From a checkpoint of a small mixture-of-experts model trained on Wikipedia: vocabulary 32000, 122M parameters.
Below are experts of layer 3 (counted from 0) of a mixture-of-experts language model. Rows are named router (the router's row for the expert), gate (a neuron's input weights, with its number), up (a neuron's input weights, with its number), down (a neuron's output weights, with its number) and show model dimensions 192-255. Each number is 128 + 24 x the weight over its row's rms, rounded and kept within 0 to 255. Numbers have three digits each.
After each expert's rows: a language model's description of what the expert responds to; "comes before" lists some tokens at least twice as common just after its tokens as in all text. This comes from a sample of Wikipedia text that the model never trained on. Tokens count by the router's weight.

# expert 15
router:150159123113139095101097121127099137117152102136125152112146098090128098111125148147144150095113150146125113148130101146116117132114129109147093129112150120130129133125084142123107174115140140
gate0:120124142120096203138177170152145161130154104087152150142104139145133097131145079123120090122123119124128170107123132105127110126135145147169164096133110149143101127118120131129125134147146118
up0:132107120156140094101124165161122095126135104156110103141146115130116088088117132125108150142124108131170116131086142160142133126142162118141134152123071123094122117151123106126093105147176127
down0:163148131112113136160131119111136141070163122113122099160125112137080185112087118110142149162148117132118089143137135084157103127155124131146074133087125120155136088170119123126167126147173106
gate1:137165134135130107128187125124131112169102172120148105166112171177117180168092123112135119111140103152078120132123163139112111112157139141121150120165146147114103121157123115125138102124128131
up1:135180187129081128131141139140161124169174117096103125109143134152147130109117151126139175112124080157126155127124146123130122132138142144110129127123124145080083128130100128111108118183133145
down1:144098097139149089106074156151142094108118145135128102114156109095127099092112162144115137149142134081098140124152166110122144139144178111135134116112130148096148110139132117174155109102119135
gate2:123106131090140119180148147170146141155105109154168132109126137145131155151127121133119129140150172127129128146131136155120182114117097155154167104142100167095158116121135115150108146135102139
up2:139125137142131134155152104106132116101121105126186132093121142153151167092142161140117137135142156135160119110167123141112137106140108092068107120101119115083172108084109176123128109143091138
down2:146127132149171145140157083131111112135103133090132154144127151147118137132148136163123139135108137174097134128073142132160136143156112145098125110152118123111121095124136122131115120074144142
gate3:151103106129140102142138196151145120152101095120116117141113118133157140112141160110137148170126142096089164094116118145122132063113123115130133144162129112154116128164129098134160123103177137
up3:138120118151134136120146142114117100095103192131134121089163122110106121103126102106159155143150086131128112144118110092127148115161118122140154122162122118140148098145088088115172156129144171
down3:152144134156110135122157108150149165111162113118090160140096084132120137106155066091074125065136149122163139150127142130132107160130121136159169076111149149125104123102129143130116118108144110
Line breaks ending infobox or list lines like Website: or cast entries, plus numbers and equals signs in tables and measurements.
comes before: "-", "\n", " m", "8", "th", " km"

# expert 31
router:091136132125112107104172126122099161146143115100148150135108138099170106137161067107121120127135116144116136101149109169146144102139109123099123199097104126131108109151131102112162107166086095
gate0:097103110135095146132122162144174102124093106142163118112122106149068142157108142108115126109121100097107111110145086207121108154125156132109115134156110135165117068113113128082062111145177118
up0:189132124104162092105097138117093128131112150115102108119112123121149140097127119113142139165126098112110142138114127077121150158077116118162163096109137132099156169155152121101176142116108128
down0:096118099104119118164108133124127115152080129127124131139128113161141161115140153108145142138137151140151143136144154132142131080099117153160129114092143130115140137149182120125117178153135100
gate1:164092114086125167125154147176171121165113128133123123132139139136186138119107115117136159108137131114137140124141147143170142131137162133129108123131110126071149092133144161108119144131147191
up1:086148091139137111099106139146113126130123126140164110177117117137049126132134117158137086126125136107120148135135117150142106175097097137115122103141129117136097139125130140111096112110133156
down1:143132108114100137154120085155088153146104130152129114137089134104111132156128124157171103113124155156123129137116117114054130136154158125113169160164150140149094088160144089094118149130128120
gate2:108132126142140091145106084124143106146174147152125147150155137197146122128144139155102147107149168132133131150128105122131106123128144125098090142130150139074129119131109133102104136130138155
up2:146106149105145142107137203152086146135115135137149127139121117138100118103102151123156126129145113128126135120119142088132179108115124101174138134115082115164119166123149159117123120145149163
down2:166109150097123138128101104162096120073107158158143128136094079099158137156087139139094150089149144116157125129160135125127127115119093174097119137118114113115165135116122097139133145141117155
gate3:158134123128112067117106101145174151138085111102133164189149158156175107122113133104112134097134137129130150141156138135145122102121159169168142134156119136109085152109166125136096139135103114
up3:130114152142154142135112133144156105127146147081117145158132122172169132080143113119123106097130098096129118152089129108160147107129105148112126147132096150117113147138119089151137123172152123
down3:124139131111125094113124109136126132102132135137123143160109150101106106077126121107119151137115162144188095169139120120110183161083122148145157186119115160142098088110121081119117116122113154
Prepositions and conjunctions in narrative prose, such as during, through, after, before, with, but.
comes before: " the", " a", " his", " an", " well", " as"

# expert 9
router:131130128130147144126147092135109132130143123130119139091107138151142174126125133154130134125172095130117091115137116149105131108176080135146132127146126147120133124145146110073135197136142077
gate0:125143139140125107072090105096108141128101134142128137122129132099166106138095171125109135131115139164102150140182076124121134168132213092115143128133124148087094132128138165145136151154125128
up0:120107149168131167138159129119152158119157175132115125154115129151121107141213114117172124099137142078167109129126161132118156134117137111171109148099087155160147142139084128142140142127134151
down0:130074116104142133109158133110164125126130111120147170137128106134138120118138139110183115139119129153131105101128157135121135155097111096148109110120105105130159140107097130090165155124148122
gate1:121162123137145144095138137149120123153138116119176129145115147105128104108142137111153127079124145111130134117181151132126128145076143128116145110154112132132122098084121101118126088112172153
up1:132145153119159114145138154099138150133161112125113141116089110085128151083130103125124157104122156129120130128155132160124153153099110131116099135129106130125113145125174112114104108073137108
down1:164098136119139119126140173124118134122117156118127129152063088190133126088106124159084102120150122141115151118093135131088101130132131080137160090100137133106129123136132121075127126141131085
gate2:108130121119091127134121144112113082130128140144158127138106122136127143082106118141141128142114189100108150109125160128158159157124152139127120103133122164103135111122132121161161083133116149
up2:138151094139135140171149153114084144133136104129172202118117149107155130117125147149167126132121146126176124141155141114081083102179152152124147147091139124133169117087066141138153117131123105
down2:143137112121100158135122145148085124068115108133155142124143140104126094132130149186108118071122127130154143150149197145107145121144155067112223122128104105142154142109120138133127161101139116
gate3:097112119158152112145107142122122158130150109136136147167132095123138126115117150102144182173166125173083100116123124090126149040127158162146180079181101102121122092115121159097139085106165136
up3:132131116070103130146148134146146106144106167142137104093120151124116144161128139143122096080095114095170162124126158135111122191139116100122090165114153160132122158133133104165135183159113144
down3:110086161137169133131109153140129147121146111150091104088143126113140118091182142109166147124093108127141128113161123111140125118122109155117131129154120111065132165154127099134109155146125159
Commas, and, or, semicolons and ampersands joining clauses or list items, such as in-state and out-of-state, or commas separating names.
comes before: " and", " the", " but", " which", " he", " a"

# expert 10
router:100138140153113101110118125158103100128116154152103168156148115133119085124072154118155123114105107144129143113100132118135110121126090140116094145181117125126179144237081134107098127132129153
gate0:128096109094107137114103109118164141115103098153123130093128127172167140102123110145120170106105139139141176122112091142122109124092109100123162093073159117129094133157134107171123126132099137
up0:095125125139181116158102127128103104146155122100113121094109153131155181144106123128086116111145112122146118135170148128150153152145125194126158136130117121132162142133159138140140104130164151
down0:117127136125130105126143103145143131107090111166170160109147095127146119132140135134129121166174149144141118089155182148159146108142130104205116133113089105097151130157103141119122117125109129
gate1:135130170071145156178160140081071146112124154094172108119109151111175146120133138099127123098135118144146142099145149125112124134102100149168159088140115157179119090119166081093117122156130144
up1:131157084132094093119088113179164084129141133144119133112114124198086126084111143128128130123134129120124142125118082098116121150115132111086136165138121100091165173126152138124175148113124124
down1:111136148159137139149134125109100140103144138079129110144142133115154120155066164108110158132091168155106105189129162119090151128121124112125086180125142157114118131142130126117131127098133117
gate2:145156136164159145134156139153112160118123132120119145140112133089123102140140107116126096140102117152147116147083159164120122139100135114147132131132127155162130139139106137200147130137099106
up2:116141136151123139165126109104122157120128158120128151174147162148135141146105162124145155160156056159161144141104078077134180110123141110124144121156147116145129125107117098114016136159122145
down2:113149089077118150163121150126111124176154136120143075107106123159115113105079130107100115136139114114120111113085103120146132142099142111140101132129138192146131110128132151116111175164082133
gate3:122059142136126132108146136147165139106114103162140090134072106174087104083135131109131142159136121136128168091135079150174137154083111116154136105139114122123104106148143127101141130112132111
up3:134150136096147147130113114073118162150133160099126141119154139103141170169139121118136093112156098111144126106126150097091120143135169106136129133121156096110120128102134119132110137140130133
down3:096144112124106083153095128123156103157082118122151129122153089132185135121081129123143151152146127137099118160133164144087112131163120135118104126157136124081133193121129161141166076136141099
Possessive and object pronouns and function words after prepositions like about or on: his, her, their, them, of, which.
comes before: " the", " is", " was", " a", " he", " his"

# expert 23
router:140105154104103149171127093142171146112151155110164141114096153119102142129117113121126155138117183140177147082118154117146197151170163125145123123113061157078110134114114179094163095114089088
gate0:148127145140189140140134149109142131112154096122126136176057154117161140140102139052123135152163170112125127155172121118091114092129121103170081175121101119138129090136128098125100128123157129
up0:119127152110115135140107129159160126121130142123176106097144140089162135088085120127131155081119134108120123109144110071115123171158171154168080173130131111127102156109172120152173146142124134
down0:106105116133115147148101107164150110094103132096137108145100108141162085110090155131107147132133067122124156069105137108176129128125138113149126112143137123148098141106143157105121100129112108
gate1:154102155152122081131151112189156130172100137157138086131109124120119130120142126130098125083131161118143109100110128150119129113137156080175107155077134114124166134149104122178116128126100163
up1:079130080138169166098105150117083086155151081128124143131143126164146140140131133111161114170123077119099107140158128134136114122118110148055132127198132160144095121143135137107105155123171124
down1:154119146144104157072098101128093137171129109144137145160133129142134145170143123173090143130144174143138128141134159133151096106157151135090136129121104181072118134162124121119134094117122125
gate2:134130162126134135124087101130089144157099103080114121133145146154104104113116161160137177124093125080104130149133184137132072136089131126119169145115172159109130139125147136136125086144117132
up2:149131171125118145138092105123113127125134159127124148111137153128108133148139135117128160099093135128125165144147208145139111145110113101157138152137142154121152097143128153128096080122105125
down2:095110159114124064139161128122099162181112131115139109086102129157071142132150129122163108157153099138139130154125161105167137115125103146068129129128116142070112143168166139162129142146150104
gate3:106111150160114087115142160118103110102157154116160117148103107137135106108155134133163162125114121127126119150145140093092072107125133138102157152146144099154107106102069160129140108106149115
up3:157125127144107128127139181119136126140141132097114116142102070114125094082161140119108126143101081147103082149084102126137115106120153099154135140173138076142122156140111127134091143099109112
down3:126116168119136109115115136103203142105129120132124129145121150171126163141138110121148149169118094156141162140136095141144104134121124142147163141126134134126096144134141132088136108090139118
Final part of place or university names after in, of or a comma, such as York, London, California, UC Irvine, Berkeley.
comes before: ",", " |", ".", " (", ")", " and"

# expert 28
router:121128112118127109108104085127159066154138141163140119145121132112139103135163093105126108113121128141167125105147127116148161196082149145125106135124117130189140128101138128167148164119125135
gate0:145138120138130138125183150118114154127128129136125105124142129144146146142145116122138171132166150133107167113145125145126116066162119121114118114116089105070108104136128140147154128140113126
up0:116104155121149122125117069142136082142174131091187129106131156097117158109121126128111106098152172120123134136089140154170139159148161132123115109125163114121145126104157113096105161115112138
down0:112135145104087097126091122138105110146095123125098076094134122112098128115109116136147101162122171144122148126102147112140138128093072129123140101161146074127149122102171117110151123189112127
gate1:142142118133146146115112145125117127131077160115156089150141139149134140124137110152105120107140146116116155121124150138115106084108128104106101123151133125145141132143116142176131181133072114
up1:147123099128153140107132158175093138100138087098176135090123113096147167118131105142138113114137105134108124126144137125139099145160090143084152126155108145111108100136107146160045097176156137
down1:128122120094150127111065109157124135122179140131148155098142138109157140137101138113098097127142093123136140165139145143136085165161137126092114144102123172144136147097112114141137175109135128
gate2:115139132100166120123152162130123141130117111144121120129137129103119108128176126115134147165130139163087164109153116122142126112129150114105098131132083075145137069147133146130072134136165106
up2:124098104124115123103105151119128089126143133156134115136123070146140172083144114127113115087162152091111096133101134144127129125142132137181167097129140122113145177116134121114127093158144120
down2:149182111131128108147141109144114144147130138136111158147097113142176156145116133113127114100138152151122148087106157126128106126100082171144134110122107113109119165164129121104093099123102103
gate3:133126160124149148162159132121118122114113124112138117140145128130164113128129098139110113141086109155133156105139129082089118132151093166140122129108119089111129151109141158122091126102161127
up3:117148076099165137131095126135129134134147140121113103145139140139114180131144137142165178138146137102116145142117101131153173089129144115083135110119163147110132092138100129148156143142125115
down3:150126175121159150128132142119146156137163130176142150129109126127124118091124111149143137119164126117105116146119185097154121133162099108115145090126124131126104099138131125123123070128195137
Line breaks ending table rows and headings, plus location words like at, near, located, York, Austria.
comes before: "|", "\n", "-", "The", "In", "|---|---|"

# expert 16
router:168123163097111117173146126106124088103178160104139142117133140149126103128087139156132149136152111106084128106120137113071145106158120128107172122113161112062087119115116137100144106116093116
gate0:150145160125151130137116121125089125104131101147129147144115097128129087155128114158141168125132173132108151115119144124131150124115167115109137111104115134133078103083125136147140144130104112
up0:155153113118151141127157135143121125082104171128144188117162139115122140102141130093110110129105084164187152176112132153137143135149083165107119142105132154119127121135134099098119122164137158
down0:139122117144146105113173074135080143124130088152156151121148130134171134121171101149129150042125126133136139141166083135147158105124087182156157132091128152142117107128094133109096137156123133
gate1:144158108109141118137101128092109163159107117128143141145108120191165156118136162158130156146119106125125141114111144126134115154157126137134116155147140050135121161092150139118156111155110137
up1:114106133071154112127124144140132098103106114127157117078133129103132131099119123130104104132143173128115136160112116133147185145141115113133151092132119123123131126175112126147137150071119154
down1:089154134116144095125182142115120102092147137116130126112130113129113081126137141168132110118175112134129147156186139128144127107111131105107143106152154129157115108104119124126095115117142174
gate2:138117129127144122130145136131110143131138112130166123188116112126124123129112126102128142105169126105120138111141142160125139156182158128121117076106101148122093063136125158151145125109146092
up2:099130141099135145108156189123153143115110141173142123108131115117154098126152137143154108149079135120123117138109123078157135095151121125147117159145146116167167152108105122101132144096133178
down2:151114148123125086138121147159128072146120168151144156133104087125141106124118138131126131124131109127128146147125118144103116130119090137116126149150124100141103137137171109119126120108152122
gate3:114112134118121097120162116170116195181136170131171165103156127088146129152124146086151105147119129134177128134172106150134104149144121108121120134084120146152114128131088137133119103149140135
up3:129079163103127175173127191117101099136134128152125139143091114125147116106104141120131134119101085144119142136146126153129129144115134160161165110131114107107173093116133133138129127156159143
down3:166141157098152090145127144141175128113134135142183128099138135115095112135088121129142144133104110100121083097127141129157159137118115116176146139138119122092129125128170118133127133122134113
Word-final pieces of surnames, places and Latin names, such as -ington, -ville, -ker, -son, -s.
comes before: ",", "s", " (", "\"", "'", " ="

# expert 7
router:137142115152090128128112132143134136162114127145150156110105117104119129119126148101151204129119150086117130131165112133150140127088114183122114149126148120120141081102121144145143105115131160
gate0:126151108129119133142106155126128136113099112094166091159120109142088095139105079061129108148156093137065128079138124127128134109100117117128124116139129103112127113153124127147152103108130150
up0:150182138145102122134107167102125130106105122087084123155144114134116070107143132099114124125141087133098125088140134150094092129129068113119144118159136120118112104101117127138097075112124146
down0:142147123105098078164127125083164137108127130111125133134133121125108115129125113111088106154167185149109076149101093102098171174129113150130137106125127084120104138149132102103141144149125134
gate1:157124188116139177143148127099161123111135133098130145099170154129186131129158126129115119093149158110108104129162156124137128158146174134144121115118138180102142126080153110123121135122115160
up1:141108152129113186121139141119121157135135157126119125069176166139165128128154163142097128103099143111130124119141152168130134139139150154134102167082142154148094126120144112129102106124128154
down1:191167126114105081163075102084122091122181156135129141064137114147127155139181128158142121141105100162153095162148203071140190138093102151158156084096156144105151075126155118136121141130153154
gate2:112114098098090103117159174193176149104145100152111132132154118120126084149156140129112131103132141100126153116154113101151140142186143115163177107056133057077149110065162147127107135140126133
up2:104178104132092138168141100169131125127137116175106186129147109141115081136147146178105176099154149091118109168164051092145119110109110117137162141072132105117118092074129147125100112131108149
down2:146116142137100115086138114155110153109135156131117141115122121148140100127116118121135160118084106109098105130110148132130140134145101127142126108098099086098171154138079119145121135128102107
gate3:104122107103141129118134168118143143112111115082143143103136173104137100093151080128054123119076136161157123109116108127118109149122119108097121071136118083145146131154104141116101133128104157
up3:137103102081140100096130173109145129072133111100145129126122138106152070075120146136090155134099111146165106129126079097115111128105105129115135072135115095134117135100117127081125127165071152
down3:094111139112122136110153142116086170113115113120124104128132131090100116142134108164156102123125123118113150126164118144085138126037120153101134150136102078153132097152115124129094126122127173
Verbs after subjects or modals and the infinitive marker to, as in began to, can make, take, worked.
comes before: "s", " to", "ing", " the", "ed", " be"

# expert 27
router:068135083150099114165107110106139101120126129130119094104148127124100118098101169170114146105145173113148098152123120080115121141135142124117115117077169146154132110066118116136143145134167146
gate0:114110120137116151133147121147161153132119096102119134108148128152162130123147150125126129163162118107118132120138118141138111154114160109152155135117126094093126139109148163127155174101125097
up0:122133167122084114104163139152130133117088106167138115144147154122136138138163102115099155122149124164115109120185131140125151161082093074170139126114122061124134130144141150169107128143132111
down0:125090138156138144095090134155140095097079132138098088142137126140156157129135113134102094085116124118117131145144168103164137126116133132172146115092082116093139133112161140118142123125109121
gate1:122107116124113113121125123154115142106089149121163146140091130220108102159183138094118130149122141142136147134088147120129108118138166108131136130162151110122074168152125118109107138099097101
up1:139125108101148129131119151144098134115131138122116103118092146121134148122075107110170165116183102159081147132130174158097110175126125123166147159154122130090159122124160144174150147135143121
down1:127142098164117198147110154135106129108117108116136106155182104107113121149113148171121150126146154133145121128138132130146101116095154171142149149125123137105137109135136122160148134147140087
gate2:134131126065113120114129095160121128115167127100138143106095146136151126167145120133182111089124141102116123105122159147147130113139085090094099137127079141159165139125144146173112162125137168
up2:117172096108094130134084102144115149136161141119102125105114141102101116137147097159161136098135115112104134130163146116149093122135068118083115140105098130172134116128109108151088132136127151
down2:123157110118126112125139143102116118169164130127143143119129126082138099085156123187152137155105129158153080117136142155136099116100130148084105116109135165172090142115149116141145163184145130
gate3:118122125105152103132088126140177181157090123070165091109120155132171120085111151145133123101128158164157148159122099120135132112120188120162163148140160101131166174101146161078169118107136101
up3:124110121110105135115138105136086082126165148165133107114156152131147123157132142109121116149135083084115099123123135130114128150146071134123107149132145172104101096159155064162106158187115131
down3:140096103143091161109154157108122079120094147129170140145110113120105129091091103127098144101116161120154124136166111172118107172140178121129088137094116176107114086127103124155088141179126135
Suffix pieces completing words, like -ing, -ed, -ation, -ize, -ment, and service-type nouns such as safety, transportation, power.
comes before: "s", ".", " and", " to", " of", "ed"

# expert 19
router:118148095110113104087146100123119100156057087118112141132117128110137152149144122163170134140133136135129098174174116111130137160176127110148130137115136152134096115081156119122140120135136099
gate0:125084151102143143124155106162146084128146142125189113131147127146152187150099152123116116108130125154094129105157102157124117138128134115137113096137151131095106152144137170143126137149105133
up0:117151141120112093148137179146132135110141116121127105126138123179111074126142150118103147135145129150136110125133122125082123112130122114119130137127120108105131109149151135137134114099091102
down0:149150105108116140096119121111099170161133139125144155107102133150101125127162082147107146111144118117154111106119104097160122109134102101138155117107147108127108147086114130101183110147094115
gate1:096128167136119133106127131106152123154125172131130153171092147134144172169053117119145135082110161128147145133147126143130094159105091177116156130167129139113063132079114087117083090146131128
up1:138156127146125142153124134125125105092173164148132131165118131093101123126115131099137132121105123098095131145102133101152100133133096140086193084137129107126125107123104099081107126121104150
down1:141126114155148125114111106127099128118122107131096164131178128139142091106105133096173125117155098148134101119087082155159081131167126149085152120082089116152102109099096143145168097117142091
gate2:201107137102125118129151149167133071128134151085138147115109107130102096181119117138117104124110096114090102143117174143152131122156124138091100110132109138128144165158145137177123120096189105
up2:109125128124108153126123160145170150114173149162144108144099117151128156067118169100116129114129128065163127086108085139123114132108110123139166111137143146115128110119108096093149125157106196
down2:117123137121131138200136161165124138116110178135109143127089141131102141128144163114087125124084102174118135134117102104083164137112132109125141164150144138092121139135120055115131109112124105
gate3:142111108151139109122135095138119107121133149115122148132177173110154140162116132129147109113145108155092097100124132125172145132130163110091101106125096147130121132081103171136133142110144156
up3:165146093167108111146141108134139135146132148120124144130143156095154119154133181134135108133154121142104097108138154112155103119140149135129088091092100117109123093112119146149114114096141129
down3:117157112170115110131138120101140115187103108128113157127145111098105119115156157115141120096134157161177108129102124140179103157142151112085097106095140140123136134133135122108113149145124115
Small digits in tables and measurements, superlatives like largest, smallest, and of in species of moth.
comes before: " |", " of", " in", " first", "th", " medalist"

# expert 1
router:114141120159086130139117166112135141124160148138179165138132136148132179145135144138087113202185087150094175143105121089099150119101153109119113109136137153156082145133137120148132121138178125
gate0:132048181116109149150106112171156107118138114107184115099114120101159174121115141144099092101091144122137159100136154169135127117143113126119111108137080124136156122121123105126130178135120119
up0:161089126119097140121134148142141132178122134105148095132098132112173135122147095154131103104118159088154123133125144131120155136149161085178130136161106168142158097159132156122096140127103119
down0:160136100160133133100114135111077100115134145155111127150126102177143143113138117149115094168158093135157132158136124079142141101126124115147124124086075133108078095173115163170145119116132118
gate1:126121115144110139130108110142114133117144106126152120112137126112151136128176103123142159113122152175127140118114145134121100104094138120098125139086152129165135124093126136132085135142071152
up1:173132104125136105124158120143142178085135143108105123157056106111185128148133154115152100145119061092133100122121112125163163077135096121140118118110111116141129115147127144142154140149120127
down1:129099147102123142128113110101160119133143104110121167117094154087132083139110093132119107121138095133157116077095101128141173141098144138145155144137105165132162125131104177094115160139152118
gate2:100154059157114164124170129148109115132171120159159124127128148133129139170173077148141121105133105170115147127123124136109145130125159116143114123120126128124112108128121117113106183144098126
up2:158137163134090097124077091114144134164133150117109089133138135103092133079150154107160172124166162105153168150124149158144095103139099116089124143122100114131119139143138144128107129145094137
down2:141128141123097111108176114111098117135123139102112146114123146166155134137139148109067126125125139107161097179141163129112112115116105126124131114102120175164120123133116106119094143119114127
gate3:144124129155155120172135124147168106168088092115120153156135123142171078154123164125145168135123147119147144116166135150145132112117179191121108168173160166070143111116092165145140139141146118
up3:141131140145119169145119118126113111174125109109137178141130131137112107131132140124096141115131139120108171102189124160160168114104171146113094169191147144104122102109111146135152118124124094
down3:147150114118145139143101118155130116075215128051190120135120135086141088110138121121127139120141069101110153135125104168147101155138106140124162145146179103095134150131165153156128119119122106
Field names and headings in infoboxes, results lists and tables, such as Born, Genus, Released, Coordinates, Doubles.
comes before: ":", "\n", " |", "==", ")", " by"

# expert 5
router:140151129108120123145158135087154149145133156161136142151141145118102153113132100109114124134116154159139097137131144111079162139145132166123156108160143119072129130046131097148149068091120120
gate0:162105091128095097119161198147132079080148111122143129149138066143101106121175164072103136135129109144099108143068108103162098156127142137179140101124158146178100095198121105161092134082150151
up0:095138125106150147118088092129144121111098173120078144089115149128148137122074130131123076128142129096133114145145150118112185086124124117125099127100128129093141140106166125126155154181130129
down0:120132139101143171152101086089124131139193121120155142130130162113146164101121140155114157112107107125154093159131124126108155086120128123101144129116110082147130139114089098123162156144097121
gate1:151125107116110141131100163153151101126139145136140145107090126137120114097090124109128122121122157072103117131117157086159157155106088147114136149125121119100132080139157139097140146148121117
up1:144139129082063133164140157119143111128131139183117178111096115138089146119102082125128151140117112142135110115104148122135161150112084153105175113135123108101138099103136109083146096142122091
down1:146143132142090102147078120109126113124157119125113147120055107115104132124125119143100146148113116130117103182100106119114148089117079159112162117092136081111158124152126144156099128144106157
gate2:122124121105139160155137117127167114126111105124142106121101157179141124128129152135124131113154114104147129125140132155128180125082122126169141097127160162130162128133186132115136132092106121
up2:088125123141084147113127130155150112118156140157167139126154111170104151137179112108119101100159122094134149083112091085125080139072114133092142115154125114145122114151108140140121145097140143
down2:105163124127153174121133101121135132147130107120109140159150138134161136077096180157134157138128110109152182108144098160128133058113155082148141109142110104141115122113151100102177096091119093
gate3:122139155115159127137120161167143139120140101137123132162121084126154107125095152105101147134129140100133113124131147198144085129149119159153077080154125108121106137120095110116161101134142164
up3:155133153121117140103120113127163145099127189110124122143133160120149166136127149106068133115101101092097104135107137120110156068113057090081106102115152112102176108106124149108068129126159151
down3:117098111113108154164168101119090133118083167126130116157137155104168167097144169106092162090130125147102114151089134113146144133157166144116117115164112083151167135125110104095127110140171158
Past participles and verbs after was/were reporting outcomes and status, often in sports text, such as defeated, won, held, released, appointed.
comes before: " by", " in", " to", " the", " on", " a"

# expert 6
router:115096152124153135162111175138131140099103127139103127153146083171107119178122164091102134143148157140161112145105151074128139109153171131113118161145132092153122113129129141154115123153119119
gate0:124094134095119105089115127145156084151103108127130091111128100151125142100169096096111108134074173144144104093089146089141128125129100142108126144116095146147127142168136099143121102109133147
up0:094112124110091084138112109139146078125097103108139098100130136157109125112175103115118117134090168173156124144088143085108123100120124145096146147106109146172125134158128086139118103108129121
down0:145078122160125154106118137109129115134097112127107107111118109152143162098100092137108108163104105104115113131144100141126107134140125097089131131118148123196128132078153126115096116100098125
gate1:095122118122083147127138138172129118128174150156161134069090116164175103097112133118130115128141180077128097150128136137135170111113105115185118154174149132123202130121130140143106101147125123
up1:095113132120123129138143137116100135091163155143100114087122117137158076120116152115138117155152171063129105150119174140148132116150092116156104146183156090134167170095114131143110135150110136
down1:104128129155179110160133140091102124129100110111085136153161115164117127152174183113092112162143105128162125132107111118097169128158131138123150115124155127119131150155139142092127157189093092
gate2:150117100101102118109119126198120133194101152147147108132121148123135115126122136117128124101129152163076134081094137161114122122131089116154137140121136134135141087128115100151120131102081146
up2:125114130104117118108143139140125164117075089169096204112113111147133141155105084129144164166127130121138113108124128153121072107106083104137095153160091133130124084123091101143138158139114154
down2:073144098163101113126116165107141113117118120110129105137147134158171149154128169131135079101129104143116138128093080144113124168148128171146136125115155131115163179095131167104149110089110103
gate3:158114144124103126149152145172176143138110102141161139141119153147148136064112129163109115102112107135095094125108153160136103171139143095125124140110109107164139148117154180127117162099089092
up3:104132110119129144147122134128091145119092101124140154135071124145166097135133092109136120093131126081103114159138119120121110119133104166129142159122126125072144117100139181158137118091161169
down3:094139120126149125100103108170121133116144128129127123136176097099179161126126092141148129130124119136113176108151136142138101115131142128119075117132122153090157160165120145163131092125152097
Abstract or generic nouns right after the, a or his, like agreement, role, period, function, plus colons and pipes in infobox and table fields.
comes before: " of", ".", ",", " in", " was", " and"

# expert 0
router:116094099115143101121154085141127141101138116092108129143098135097094112093115070128111094108160131135120096141096120115127174164109130114116151127131162126139112158138136129128108105091117133
gate0:107109160066115138120147122163149097147129099050122098158132126088167116135146179141127127093112128130170148106154106115111146129167136063151119122110116091159154122154158154140142104171133155
up0:133097163074123142118148112132134113124135085051095119153156125056152136138150135162102125087109107140157132117167077109110127125126119073149147152093094074127139137127172159116090117158103139
down0:143094132142130129131109085121112134125139138120125128109146134139108174121143103161189116122099093115128137124126128132139152116155109144142138109108152142093159157093129075113108133135088123
gate1:155109120166103123120110128106135115145105122128124096160123126148125138111112120113154164141122141125120133151175150120160114131135145130179138168147136122123135065169139086069136151092135117
up1:136118129167105146134128164155135124156122123149122129144122106164111134078151088110111119082131111128138137130106121135120079108124137073133161128111126097118133100146105150142132151158159106
down1:146162117105127128177115136150123143102051124104123122138110138130124127133132146117119111116119106134132093119105159115100144137147105143077126120097155108151130138115129145183151108087106099
gate2:136165119157150103113148170119132115146095135115143122155094082157116136157131162133122131159151156146081131074136145146138146080151134130116147125135082112132081107111139127131145177089106075
up2:133139125160142066120144137132150131148057127139112108134102135130094141126084144097103122135131136131071138104121148161127160106132159112093128137179095141158119114118116125152102146096105112
down2:133130128092149148116126096174079126130126128112109134163128154130117114146140161093114158122097111113142114150153124139150132099127133147135081152169080119153105101148108096139093151144132155
gate3:114142058115119128158105151130141097152121131131154108125120154165097141150142117132111162146175121134095156158137111118096101094127141146152155117140115107097104134125130134142125125127094098
up3:122124122125144138096107140131091143108131100167132123135138141120110151081145108105131128099111125106112130115132142116118109095074155110149146118120105069143139146100122168185144125129119109
down3:122102114150130129133114145127143112127144160116107178093115140121073130118127135165099150128142124113155125096137121103088165144127143154124135153083139137135121112118135156127166118087163108
Full stops closing sentences or list items, often before a line break or new paragraph; also initials and year-final periods like 2013.
comes before: "\n", " The", " In", " He", "|", " It"